Experts of a small language model.
Experts: 4 picks a token, a shared expert of 256 neurons.
Below are experts of layer 6 (counted from 0) of a mixture-of-experts language model. Rows are named gate (a neuron's input weights, with its number), up (a neuron's input weights, with its number) and show model dimensions 0-39. Each number is 500 + 50 x the weight over its row's rms, rounded and kept within 0 to 999. Numbers have three digits each.
Before each expert's rows: a language model's description of what the expert responds to. This comes from a sample of Wikipedia text that the model never trained on.

# expert 40
What it handles: Commas in lists, dates. Commas separating list items, place names and dates (lighting, soft; São Paulo, Brazil; May 19, 1931), plus digits in times and years.
gate0:437488464469512529433506534458506441521632549432448475462472489501541454553491462550397532557487573561494471486520504507
up0:455544486550512572536467507441472516436548509558451535498513577591628546333443457477537403588498460420541554518494428426
gate1:453541486523544571426531551515543475510579521477478541463537512562540435525518426476574366570578563453390520534504384531
up1:477497511529513460554496434556439557502487524500533548496524493530487568379518586465480551535443480589471478506464514450
gate2:485531458494512462404400477490522523480577472534549480520471418515462497569545462549486548611483458523497536460465515492
up2:545486467491487550562474495498462520492430452443423455425422456522432399483466458493541409497481515477583523570505448461
gate3:488498514492519492480558477392509526439433425500480443495433572457463565485542566455515505472451526524475507442432494437
up3:483523396543537483454491501523563491482553511440418503461495575475470398474592518455497517501533498540476505476471530409
gate4:492398507475570522454548580523514488505499545484470483556484533541516505608442524439488441532578581518432493481531509489
up4:477568472519488529533517544541405446462561478579514468512536564578426494543492510510555520476436487435469518415481401516
gate5:392506453526581536428504449474541531571480481426524520457446518437530421481481427575491459548488517395476577414485548531
up5:547430552551477467503402400492513508404467502572525388493456545512499555455466516466552603454528546479518490504534540449
gate6:449525455403570515455500456459568524435608449504444495526509461506446541471495531518530452520468516460485483404493554451
up6:482438604546383506515581537504501480587539471497620412501487504468520505569386515424503532507535487509419498634453517591
gate7:432554394458567438359492464499528437596552481497513505543523560527518472473457478522468480511498509472543474497442529430
up7:445512396548483507336448434523546522566516467449415548480462518538552486533462422524489465559458519527498557447519522439
gate8:369467423497480562489490524506413509384469481461389474428538583571408563469616592492534463418494477582520500494515470519
up8:396562493507527425521479521512489460523486477589478539482559512484535522547526465518538535467501469458489560496555548532
gate9:457566403493521497451566486443517498464494575434460535445526494561437461475520555492578481588600574526439491547532516519
up9:435503411440490437471525451502464477453506554401538505573519538424421371527522487484529452531480469468498483485505503519
gate10:440509507512535546403451480509507459454509524570521498580484524579484555447506524522517426530434481501526525529538497563
up10:440542492513476455458478436520488561493539476506520545517527508564446550422600616513438503438367445537442522476499489548
gate11:427608486488569497573492542527534527472463563452437457445505548474507505455541432479404441443449491491482492358443435426
up11:457544441557500497399473468511417499593566462482453582529511488475469537484542494579560530556559433566518488461510511513
gate12:370514490545421434545355407472559507466569529556340482440446500486525449515512525501497543453430545457384530475543445524
up12:589516465560518486485511472492535575584386444583534446508494445509538507371446488499516418502531468488432462496481502487
gate13:367522399536556424432503541497529547390557516491464532408539511505553460483418487550462460586470478544607563464487516478
up13:438570425454570436558572571550519437572582584557470483556543516482539548538502467472512459445413429413479483513550475449
gate14:436570504527490443575485476514506443483445493549577467550581541500506540365462556518475506388476481572502467456491457491
up14:553518485553528441380529513632473431548576484492550533561503479487555437516478473446507488496633475517471552536454457521
gate15:455492465475506516592510527477548498512522486431526553441494489615609513500406451469548473543626593442455493484436421551
up15:612515498493490443485503521543458531561393553540529529524527561381475490422429476538515474483482492563554481444533597476
gate16:412491560510579594493512542475573506448530576497451428475491476603516613487458415471414508497537593482448514469529578508
up16:436419549522592577556566597488534480450477567466444469459451498526494497504533485471525492441486473397520536470497472517
gate17:447524489435491485600489492481542470415485587485436476535483503415482559556506491504401576574369629526568516467534532492
up17:517483471535436523521501545437462509472508492467413500453489586382506438576554514519450467538440596594526560418498528510

# expert 18
What it handles: Digits inside numbers. Single digits inside multi-digit numbers and years in statistics tables and lists, such as 4,0-9-6, 199-9, 20-1-0.
gate0:456480435515473543482487547430456559482475510534542569535406571460534464553437509512495472407461480600449513472520449480
up0:625510586517493492511500543511510463451469504457509452477541487606541487473498450447439541548465551448525477538572505554
gate1:478571474491574520522450466532540463511514534505515510540495544456387550522553505448590532548522515511387485441622557494
up1:568549509584506448512495479483495455470440522553563458451520538547544479556375423535480513464533459448531521489473561451
gate2:498514404467466514569462555499559488500456466429446504571565562447485535561550446509355476477411588496503553483537534552
up2:521446614539534503489501457487530484545542466455380560407504528586514466524430574491545526450527560517497453443600551431
gate3:522503529521490525459526502502478487491540466546522525427547484526416529501556550547500491627474509555565501376591539476
up3:536473507459520468533580545511588479482531531377512504554385513403514513469535508555478464461539559457498566558474541501
gate4:437475497395562489501464567525545420513459429520546578484516404551443527421542539474611444548474529490481500477606530480
up4:547508505520511552498521461516410531592534507649495500468433455588462469556491444558479565432571589493529548523523500511
gate5:446489497413574495511465485474477549470461490471569608587466519484466482461522565492560442536483488460454499397564522529
up5:482535475467487472462612518434513458482486544590536559502617555495521558482466518550528502547531490446516519475602553487
gate6:523544505451499483489555519560449449530451489482530542575444528504657546481513518491486507582363518417625495604542513423
up6:476523483470526518495491476513418510541488452514487629503543531491387458439543586491521548549457443487455534452515458478
gate7:404531486426502504525522480481476483530586538410571486500455457454458379486493474379510510540453481478443569506471540521
up7:503536518507470570498494445450523515530497509525536550505418535372447424480510525587577376496452466527529372421532414445
gate8:472464513505625528482490523517493458461534430577671478488597547489541574461534420506552517476395527548655543422507519496
up8:480518491476454517407491469507512511512533455422444547546465502429557456596450497509567501569592458570505547563568457486
gate9:436527408483511486531462532575531504478568461475484499520505495590460449502478425495495450404449564460574495486554482459
up9:486473435484487540511453524487492535450590489455504472518461459613481480520423484506487511421520506473511517505569450510
gate10:472485498475523506532446515508520499485451488478514590543576467463422563425475500451508429523512539428530462493524508537
up10:531574424487468510563491556559481515453363513486506511557538455549469473455581512423489474495539549529444491501514430389
gate11:490454456440460557554437490423488428424479594504499467465472384567571423460522444409468507530494552411524500438547448477
up11:535577570559514455473499490536431530497499493584536553515513591492539508413460542521538503439413497603481514504506542431
gate12:479507533433547466539495550549532442559537543526446555503469492434493479425583490486415429506366567523501565582495560573
up12:520508490542571473578560566582520496454437548495566458545501409537515559504485561504543430486507467478511436493533500472
gate13:440566467454542431468543544496507443468471467465573466452497533435479525540602397491542527516553501511496582464508412580
up13:516454567418480542465450439491434492508453529618509484393472415514556486509498605462518447503491507538487525397524531523
gate14:464552468453576506482487497564496475457549528486496451533537515541557470604433519512480538501480491526469531479556502522
up14:507537474507540411449553522514519474528420470464477517453542566393492618409402529564474483403524553560464547423514415538
gate15:375507465509493550478452487503478531476416532548489437500609450551485534499456534499472511536546526502496493590519496513
up15:370495503505446580503455536465433546524531539541553479523548470527531554528409515466495490571539542532447553482492455508
gate16:487426522478524532484447421432565477477469530417600514567468524544513491487468440482540513543491602454475590603558476535
up16:440504458561558569433455451562445500479603518472537475423488503482498465578404520593491441636507531487517515467466502520
gate17:397500461432551532447448505507492438484591609512531510497456491545567397517482521487548484529465481554517392518576520493
up17:442488495532475515509486489431486585634493541474482544536439535410510579508460552512483492565598416531476546434509555390

# expert 56
What it handles: Line breaks, sentence ends. Line breaks after headings and article titles, and sentence-final periods or closing quotes before a new paragraph or section.
gate0:505549477497517570516553510516548514559517513531398547568486431452450528542470610479639392476527402459477551428556462478
up0:504457516499506457473521508522471500412457527419552500447518485528467438503600537475424480449468452468454513575549459478
gate1:535488442455521451492486507485478482547409533580508593541472503513411496430441480521585512482433461439554560448589466495
up1:561447575501413590536486509478591505504568509364454478476529528526442607506529508497475485496522567619457512494473527503
gate2:522493492430443526478518483509444464511514441499613540519552536433440502493516533475483527521427427475565536435471536499
up2:479534483518524430473534507549536545474459476405443531492532509545402409566598597468495454444566472508402563591487426461
gate3:476557435501536429491489548535591456449417532433458387577499533507475543505488516477502513492498584564449526513569554423
up3:481480496489468502489533449493568487483433527537555395525468578603525447448575531521482553441518571480616447484605480502
gate4:511527417441437464497500531570480482596486566497633517443569508536480546530469499441431425476498574513611458509486449456
up4:531521536528486448534509502523461459478570430512464517518446592502477396455568540519504576574475469499523457531494415522
gate5:431559485455591409470481524484589447504494570478506487518477490546525459565496502550494510412438472469520509454524402556
up5:504511515437576450497506537466604476474478566407453551532535506563516494426522488534557477458500513519495547467490432522
gate6:524570458501474474483525554488526534585437538476531414464515489475480474551456506423524534541478508458489466429528512408
up6:545490519474437500548542534496442566530405465487544594552563572567548505518520487493486451476480536565560513518405492472
gate7:535538494406538401535545479493504495531482582466481556601518476458503454478388505490465500573504598411534515481546556523
up7:466526496555506501507517513546446531498481508499488482399479538473492583525615498517469492407480381579442523468532530578
gate8:522534479452581486498558536467520520496518620513453469557525540440410514538484521515513522534447539478420511475526554470
up8:518477506502508493486553496505565482561454529535541478433516528485583493548458537496522458526548510393524430523405497428
gate9:495571440510502425510508545517484533497382540545573500551515619433479446497507560399570548523434523539494534471559453467
up9:523413497566356569481539542522460556485546578433433538505499533505468534651461525496478566426589590489498489518496531462
gate10:444503473400521459537477511483496473503458515489453530589521546411507458480498510502518578493519460489476500432514396452
up10:454474478471524474481480466434460484514469475529558324556519514576513508485462512512540507500529459485455422414446445454
gate11:513572442549494508483500490554489499536517567532502535443473479547541522579467533506404534536549529501517421569511462419
up11:453516477509520502500474510490501502531566408442350588536500374493510493504479528542555464485483463571453483467538468547
gate12:520444508452464546472491507465504468569464488593526519502504473438547547534510471556516456521466624495462516576504496491
up12:568491483539548439496516493501488519501591509451547465494503587521434505431458516488496571499542416476453453443507473472
gate13:528506465456465661507494531455418472493509455562466504532565431441463414555428549523517431517520475472599537478583526503
up13:577434517491383528504511530483562592489508588507535476420543447486466593439494531472426544457476577577566501455527574484
gate14:525457450488423548487477489486490532571454603459572440532514590512549671665444502487414532557492537488556489534467469409
up14:534426496486499566507429502407493500420546456450504462525506503405446560473529526490521494501445446466488500471463412510
gate15:414505468560450507507491464512418495509550411477533499489504513466492431412581485476618475568523565442540443455468528492
up15:381503465569437546439450468484538475533539494397580539473477531504501456484540430510489539550470672523580434470495517476
gate16:438533456437570452472547531494512451479479574604451422496508488533481570475512498475475488425445508449373508490525496493
up16:420421549469513545508526461500500566442539530523356420481509579473422483464564490472552599513384488493466500511528407460
gate17:461593427548547470482472481520571460530436489423551479530500526419528445509590496516527579346466516556511483550532516522
up17:487482487495466501463443494514503479484480500534484524485494528533511467528555474521494532382436514593430447547536530574

# expert 17
What it handles: Latinate -um endings. Word-final pieces um, tum, lum inside words like triumph, Phylum, autumn, plus taxonomy labels Genus, Clade, classification.
gate0:474562469411555482524495545539491468503469494509546542580478580598589455508580465406436506589397544488531531510563533483
up0:506498514497525463444480595576412480532426540486506446535481589493531422453479453489475603457491603613518517437464505410
gate1:474599412552503567505388507435534508484571516539456493469546410496504573495479475447553536537546601411465514475487632478
up1:542374522564449476503489544539519508492490494493481546529519446493533455478576580461478448452570574498523513531512499531
gate2:478561395478534591405485497507516544432495533532455387580375560546485489509556564541545541538566516517489523517439461539
up2:493506482456540458432502565626463423466547418430451473598484499447476493488539511576516432430536544497510465493425451511
gate3:464440481497490491487495488528429469462511500436495508542502531492505558470475552413504503492498576405518532520582478512
up3:508557461540537525501579479492485442437428548480542519453538496455466570439475461427483475525526537412503470533458453510
gate4:426535456486548495496471488492508441478524552466523460533547564562553525506503459500549455546554542538429421546508430499
up4:535505573436465472590479610467509414489458486648461597540493468566407497448529448463541623588519536472380533551514527480
gate5:475599417464465568453496479478499496426486479439549518516450505485529519550455511520480527413503542597487597473447506414
up5:489401450553490561421548489460565560571446460561441646535579547517590551424421519456451485622508505409509496491502473528
gate6:453562457455522520481555471405508503506419508490465525509434476554452487605476466530500493528473507617524497472515468440
up6:398538411413521540481459417416518571456441488484513535534647460585502454519537483507525526569434367525477519464513522414
gate7:475595458505565482478542501541516470412485514468461467485529623539475531543440529496512518565490534534498494454558595485
up7:527465531503498492500465555513467582480527431513487488447504526493510500484575466574611425511507440531513417452429422473
gate8:471562409439543489508498518568484434539553438467549467477597511499490531502401459426365442535542473542621541518544500437
up8:548485516518499453583620545492507440423456527533515467545501493498542483515463556442486438510402465475517413404567604506
gate9:466502449447493547502503530556517485505475540539550478573585504410477555561441495481447535463589546561520516472513481532
up9:425534550498562485485461499517434423464579433502493478487523513488471526489502584511539563491516549526524504485535537480
gate10:462553475527550540491497501522533499469397465543511508451522535611484515542508444515528453338539511567591482478486437563
up10:516490497463472490497571495462444501435551420406482420508484523566364436482519504463422462403383452551507507474463535427
gate11:492515442428481561519415495519487561525495488532520598531531527533520569541463570444484583492482603501564529505456641506
up11:517435528510527496472517516490493573474448463471490509497562583414391497523473502504505530450447558515407581454497543426
gate12:423496489481605508496456520535537520536503448532544477412500440548476557446500460576461457604557523475548395610461603488
up12:521544499392547506462576480437455584488494519478530557560480491478458461525501450545451528468474368528490431511492470514
gate13:390488461429535465448421517477483491492524521505570523583547491579458477544487588407455510483500533548522479495465534498
up13:502525513528449471506513479496452539524518474444475516464522537553537514548505476522513503516527581543533507466490601555
gate14:418467386487535526461401533491523533447481466521444569513506530548492559464542516447549451527493507477522483470493510545
up14:503566468513516478457475487473445546460592556418539460508512495542547465473464459440497533538440396500483580439465421549
gate15:452515517553546461472452514502566522535499532498584554560478498513488489564542441558455433500438563559495486490485490502
up15:495420526495458553503542503535524470434567443442434536440512464567511467448497507440494565468555587617464480496491575464
gate16:500476493457531494541433488504528507498424483543502500439523482614473478523429458467466526543584481476546506462438542523
up16:508404499500508512532446478450530499487499551562404519508515512555520536510523469441521517514550518416534538368456537466
gate17:472554474511504561517390502468492551429490512516549526408454410458526450504522551496513482539357547445483497462516541518
up17:457481527625520550423519435448522547431519462473553460451441447477526474523547546378552486423431485406479605540441517461

# expert 25
What it handles: Decimals, coordinates and units. Decimal points, degree marks, spaces and brackets inside measurements, climate tables, coordinates and ages, like 4.9, 42°, "(aged 30)".
gate0:425540503492452526548593541449497529503501575490511612503551493526412433462539526493403517564470504532494456523534590447
up0:470496517513523513395513496504511530505503511456517483426428426504506430514466608481512465475552479474522427537555548495
gate1:411529421520485501480484506493522512514601513468487479580488486455459531539517446446543470511508525506413525461507573444
up1:474508488541540485503498501533489501517470518513604494510543558524487527382565542628462436467462477583528549523521492500
gate2:499493477435419505395507512475483507504465453424488461458470510640507511586448498495427546535476497489496410545504488476
up2:443549469512586495526536478493542478515573468457567531590590473463501483456483536542511456475544502532510505545469464526
gate3:448498466495490467538487509486579551525480467481444495551484542465459498520598390448419524472514508443541459458540530490
up3:479518467493481615433494473492516545392539494413497479494467452523459438518533532565561471496458516581510587428601638501
gate4:476546500476475472534532535512558539600463419497538516464513544446491482535552451433446558468516549443493462489520591551
up4:589415619516497487536512523452474449479506490595466512556471511535388492485503516541591477537500479585436499483439436408
gate5:496442549453407505488454545437490483387444508466561512509454464562448425498537514495418559549523412554555538418564605515
up5:458501499462508521516494534484465527400502465510525509478540425507469568531468574504445529506492471533539451466499507569
gate6:392500579463533488496544519482420464538525541544503581552607480446600568445469500578567461530466500418457446535401455577
up6:342502476527469525478498440458455502507507607612480622546589490385534553476534562503565523516543586427507497557387423540
gate7:443485413500571513529484510527377496535520548489474479544432385515548527510480499493536490529528535530585495534476515495
up7:536473480439559502589504498507485541576569566614441553589493399490431521481477523499497478466483415469453536536545517464
gate8:488569493502546442549557513471656472554481501509494442519550490560517472508505454479497526532412457524471492471479549458
up8:520522485482494530526560490528419497392499549464530519550431516493490539519489520534464497522508510454546488521522484502
gate9:467427508471462497450474477442469483526379514515453471494537446517420506474490542395588520574492432413554562482467487488
up9:610503498511576458557558508590504382560435523447463438521583507461562557528535501549511513456497490420433462482496435470
gate10:535481486473435553513537443454455554489642419523496623571545505503489471514495429489476432612580532495533472513349409544
up10:462501467456373532534436470440477565451462512542405564493453504543518422372479387380407456544493503550466494532487436535
gate11:478520469560589527531534504472462535479489535489489457426504442528481487523501503474525465429448462471476555439553535507
up11:513483515501414474499489514505465545579510543546485516512319467418501331441565484566494592538549469539513469502549539541
gate12:510503454509514496568548516451523518425390425519536571519469397526509487507597539562446426475511485466626398463448516589
up12:538542542464474505542511467473463438534483582519428560578614457418568568489479500473619577515469497542501514601477483579
gate13:483477546443552481547467486466413547565468548553521581425421426503495555521608554545476480599453465537457522514525575499
up13:471548392473478483499487506591499482400485546507531439490520556484477463423571447483501560458465388465475425453529453440
gate14:460524466499474470494474501521457472462503468458563444544461474517507558439470426516459543553425501546552530518551464444
up14:412416426545415524459456538458395503513493420466546554488492546530525548476448465477461500511429519461487475550521454511
gate15:418523424498554532430492520483463468544445449458541538520529497465543597513515560478550475596484571532390582500459504558
up15:600569495440521486560584502511458522558482487470426551461538406452507424516434487464555402578505513453563412509458440515
gate16:412593399503548485528536490507476474476489478515494515453505598494590443476530444496543432519532503442484549461494466398
up16:540544528496558462507556512506363406548444461580539498507527512531515555479549524525544568380499494529469511536560456492
gate17:452439479507528508519506500459532505501477454549488468511560472476508498396503530474540441503599372569490473431538392495
up17:467475517529513502592487490464527498560486520499464511446559515486510479557477530571563495476355479377504495555488607491

# expert 22
What it handles: Japanese name romanizations. Romanized surname endings before CJK parentheses, as in Okam-ura, Aku-tsu, Jinna-i, plus line breaks, table pipes and raw CJK bytes.
gate0:489529482492514462520425497418581496510498523525519510554502622535547558448584466473481607468526450522480409525517488557
up0:519562515469505493524460569590515340476523596496459440447485543388406468496505481509504505464554542435428589525547449418
gate1:423570450470512558466537454547466528485553571489512593599472432496526420470506465462474483559514473522571464422494445484
up1:496506475448519572446476481454458517388472428513546541528486487461357446490444476552456449580508486546540538540471540590
gate2:446492480564487546410503497458497535471519481478552549571427642500464478496490482550578411474467574389569471424425523493
up2:578445501514456506457538507459443557479510463502556582584423594481478465492519450456518493431570574492457465472492560559
gate3:496520474540539514494496518482464473497496413550568562498587499525497531469457479502410474556381569464487446529458453474
up3:477479533515482391496567560472511482452564593459549452471432453569534512541378531411530495570605473482560555499472428571
gate4:450568425464517455606424556514546482364458513611493507474558443519499533520523488460505505523459524472424596528561461634
up4:538485544465485497493502511485493514524479529471591521509432468541526475461438500480535581604578534505530468446437637494
gate5:413590433588533546434478481530551457425577496560469481484502420512447520540484561550614550466484569486547540527487433495
up5:506510532439483525524424574512494465449475628480457353548488426445457420528547527402450557494539534493464466473567491530
gate6:454513432543538499558447471491491529459492498528596558511601502491539458519446559479316492462436503457546436486537489519
up6:506529539518488441509513515572491446534491510522406455528549521476523472465478446601461609578433493536524452611453658480
gate7:470532474441490490562569471478589455560553464556466474618535445529501479523525474453459559491484533428635591471508456530
up7:482543470544462537437505498511443507513450498484557572493527467553417513521470443558439506444524517530528451495464466533
gate8:446519480460546476463450489592530452521551422526543578486524460500479503421492490473474379563449457477666516376510566465
up8:454485450480518495435480463495505514559512398477461578509477568502405493521422547498586442470598533528540643450505488498
gate9:459560451441516545462550487511529475540558493586477499481528486478524546570528467479467478489465584488552464576494583435
up9:477458549603513603386406448457440524486550484569532440479499448438513486558445502377528491502557480486528533449501533514
gate10:387559460401550466603473519542602462507527464468525536519479533461540522473518368440494478518505460510530508453415494504
up10:540518480505539479525498463513472480538534549485536450524556489546515506548447537474399464394555512479446517471486536491
gate11:429455516494499524490519493405521541515435419469424449557604428501428481444494529511613432514472526427552454408470602520
up11:459571482467511467481470546596511508492484537459475604533573484467572516504528505514513527430541468456604469551502328513
gate12:453521456449489474489427515530577530555460573511429490496418427540522501550579478463514561530374471489499414506508445487
up12:512503471504463580433468389437424547464425535511522569481460407492477504557482392663460495518415474498569507540444641490
gate13:430508482509478475496496467459494502555568521449505518561627549509419597481484512554464590550469488451541457455527508551
up13:477487537460478490470591575477540537460510541545511544465512529467439526524546498457616557518482528503452445467521491438
gate14:385555492430523516565491492471530494498513516568590502410566489486497527474450450409435537578480430537521501534533410523
up14:574530430518516445513455523513528494530530547591463543544512514468526551496435517464518442429529524511508458534495577445
gate15:434539480497572518419503513455636504562484519540617492528453486511486557511534488491436459510393478564597530413517469546
up15:538507528511457452530470541520501477389516511519482510458498506544466483530484406515479546536451497491527431594490548533
gate16:413586444491531516499494469525640470476599549516575529445485496531554415497519520455436503523509645543500561483565462482
up16:541508511481500460527481546541490479449393501435449388596510529402514538439446440563588467396493536541448443510613451496
gate17:501565450485546464556541584540553460506530476630595414547469498506481580572445531409451539513430481496525461511570422505
up17:528484523516440530476532534400527559430509510459521523534429556424455520549456489520534411543482513450495494422500457582

# expert 61
What it handles: Numbers in lists and tables. Digits inside numbers in episode lists, rankings and coordinates, often the second digit after a 1 or 9, like 59, #189, 96.48.
gate0:430541422566523459517540527474413532497521496438584549521505457435468405469357452408467513425386514397547555439430525492
up0:570479502474537491420509434535523475571485446433514420515501493451513536473544445555479587508509422506533439589446540475
gate1:401551463497541524504490548471496507508495432541526486599495517540411441479574454503515493578579487510515462415606489473
up1:543426452552429527457418505533503541454505506512509356515485419497539523508539448502559410406599526480623490486459534549
gate2:452488465506485566428442479438494538532551369621508489602555493505487417426561526461484551548579530527524438477385414547
up2:551458484471459502501442530475470530535465568454539509520494530516533496415426523491389495537552597454543392628472443589
gate3:501539475498483476531524541544534481432540508462636491500509469432493450536456531489442517512413516463598480545510511536
up3:522440498510503499464527477442454451540476545462500506552490534555486553482410436533449422439492510485494570454464505459
gate4:466563459484481479461514465555479433471470457441498523527420602532524450572489495443503487517408522476527558538520554517
up4:481522505512478511470481465470587544523581522500525505465474434450510494552427532453571535472505501496516478405450523478
gate5:376528476509501522489478523479450498485389465551484495447513517504491490565505344476482452571521532557506479481404506540
up5:333492462489521632562418507451475537551560436546552539523520508420459492452478384454450469607462398611523550497514484413
gate6:539523496431485449518536593566573531442516451431514529531487436529536567511569497522417462394460533517527523469480407568
up6:496447506534396550433476492495466573487538510647565399473492488480544418503437433542486466505520505562587511492474486417
gate7:458558356470545490587421474559510435560476578579461627472417507474469518531411497531486525521489490514466423579505560436
up7:503566469552519500490510467503506546537477494468455435556466383461602555442541464561464439524515565552529509599525616506
gate8:548489498468551533422495481490358524435557595456516514516486633436501508515543543571500475578513574551497474576562494565
up8:493587492482571525514506562509459497504448435475465422507502531456557480463539486548541477445533498498410515521573558516
gate9:463474499424567552528538485444492442584502618488543432588456435470573458466440419512546452509561490483482578420545521446
up9:617520470468521467397523536529439491477353398549495555450539511450483536505497498547464537494526538404487484539460503557
gate10:465575476523542549547495467417518528539428522536472495442461482452419413569492419436551448484518465528514517407482684533
up10:547532548482474513454517559532461490515550500465522505483486527531421415445498415603584596511523459504465544540534475511
gate11:502491447472485520516452496516486555544533417446578486567529409458461426493502444501445526501388493401479569482563523577
up11:570524538503434483506498529526543436464500481469453466486492508527499519415565437560552532517565495457501523553525395528
gate12:375490446536485546571411459494554601544569477499568566560499482521447489504469479479549481569462488525504532428515534414
up12:412538463509568470604417487517459518545617451581573543540521594463443507497553382542454476562471432591487524443530513495
gate13:390509469432501548492482520513444496447437505484477470466467478473516462540501423460509486602459566514501426476472521550
up13:526488486506492434521459533542494514452517588472491423438499534476472449486591493544503585454441492521498484576569423502
gate14:544502483528470519489534538498507538538562485541508414459515446502432446501456562452509446469546481398619580599513542527
up14:507583509505542509455461485544505447506438464434477450508485474516506576497555469519478529459439496556425523481487444430
gate15:462637475454568462561576558479518411465449553488580507537503511419533506600532498419486502503574507471486457486439452525
up15:565493500516533459482463559566539477382448498475484544426383516510502528536533523470493533442422537485471545490573531502
gate16:440522511509485543474458481501474507395559418545505516432477481487476422526469459535466485530504534433595354450456455527
up16:480512441597489514424530455461576529577497444500508521570537546464442567469405521601487482504495566484539465535468526458
gate17:432544443508533527500503503488505537530534530519410557532526507470440492434426487517483458424507431469521561486478479534
up17:470458515539427522478532482483491525455466487473509524415424463443443526586489524475436445599514554376488430512544515452

# expert 15
What it handles: Year digits. Digits inside years and decades, especially the second and third digits after 1 or 2, plus late, mid, early: 1940s, 2017, 18th century.
gate0:482519451487499562485457448489508597515537479581551485552419520488479543484398410471538460401484549481446505513450448406
up0:529499512449505519536537448495523566467533419465588595452541519576454527472478456516402395485476471479438488434446514545
gate1:466444493556519510484528501436477479506530509541509478548434514584553514522529586468503578557435494492529590511520518564
up1:486360580497479518523566519457597499416442535558370465485522536544516454535469503540479497514501540552491515557603470408
gate2:443562520504586484452553500487550499549544549435531457400497427574443472491420538525509510517435512504430536426452538481
up2:433565531532499540549473503430508528592520482505510478493429450519446460505509404487548423466458503499430569499460545485
gate3:441525498568526571578482491464521477568535488520591538488587450522467508502475381497427430502493532528519477486473472494
up3:490496521512466537462566499525475421483517512452539543423551447442429627455493568433471426450544452581454484616475481496
gate4:350579407514569537544476469481515469603493540511534495503444506488494423553442463523504422474461460465477543520462529432
up4:545517483583454500443468506504469525490599488478524484545571523506562538528530467526548565503539561563485483511502502519
gate5:521510508527596595545404488522484478536492502424456539476563491491518513459484495512494456446443624464493537479573455454
up5:521497494515446489421522538514519478440502554475482464524407485524542417523539376444526554464500486515628463529488603500
gate6:498521446526488514535451497499550549507526521586493504526497488464569491627525592479430458584398505495449570524504566468
up6:521436504450476463420484524519469466557469462530574581600443548537405466406498494414474553465649479485450389451450405584
gate7:469445482521497532431434518466426608535489553556626531503511523582520474524528535446514425447572526398455537506534540524
up7:519453495487538517444486432362474525607463494545476627486552541590488575449477464566512436503444615470511464482470524506
gate8:471446520462468526500499555479493449599504490458424535584571477561557509481494417553527479489496473557552519471445520450
up8:538449538472483476514552526539512485502532517547572461526487505422470439423523573420496535458401530456517524521574531566
gate9:538553498569476466467529476556589411488457594458515457477489454467544435539473601540458454457584528423534588547531539556
up9:495489528470484531538449541439437566506474398534454446530517451505538505523569391522516516544436528576500421484478454487
gate10:521490380469514562439548498515480535350446536578477509472395436485482448444464514465382541498537436423473470454442564579
up10:560462555519548390535560476515530485623527485461485487548553587628560554588539498547560525455586423596547531541464483527
gate11:458587497501505478515467448516550372516458540556527555452477466545461514520449423450511440530452573520478520506457481399
up11:441590476487454547493395490444493459532513440572505451505438478515459538522482417495441555456508558532525524471510493447
gate12:485546568543510499504579504521460495509521428520513509451488549581533493521489428423502588463527473392545407501519561541
up12:503467568611404529431555414380515481417496550486528491473549530478457525439467542563671466446466548484479536568457444444
gate13:450568469558477517532454493485478545516482490582555551473521507435496509461435505542502504421405546351463499596471514540
up13:559483584449526465519531503563505457553557499508437537525568529516580510526571456500553525611576418537487548431470467374
gate14:520529501500453496460433478517537480400538531464525458402506548493464593529452507538497581461459447605453580578456470477
up14:526480503456523477513484512518438439559503527506541447571619531575471577388515455482573505387546506439444436388494550472
gate15:514544472440503522503534513480631480554590562447495530582564423470430448523453469454503457559479499400507453461408521508
up15:490534472500489547452477489487546544451553463419435622481514433404436434481488525465561464423530513519489431521527554459
gate16:451489427491579515520496487562465525580488431464520549441493571527433525594543533463477450483457501522445527530546474473
up16:499585468454481494548486487536394524534483476574485493533480531482522518480432433494541540573411551576472511523538484477
gate17:513375520433495484435501475469480579492568488524589508550591562535477622471523619517492474514512471471439603516508498558
up17:442485471609590524518499468532480500561474405393473451547403489505497525547549526506451536511518441554487401492528477573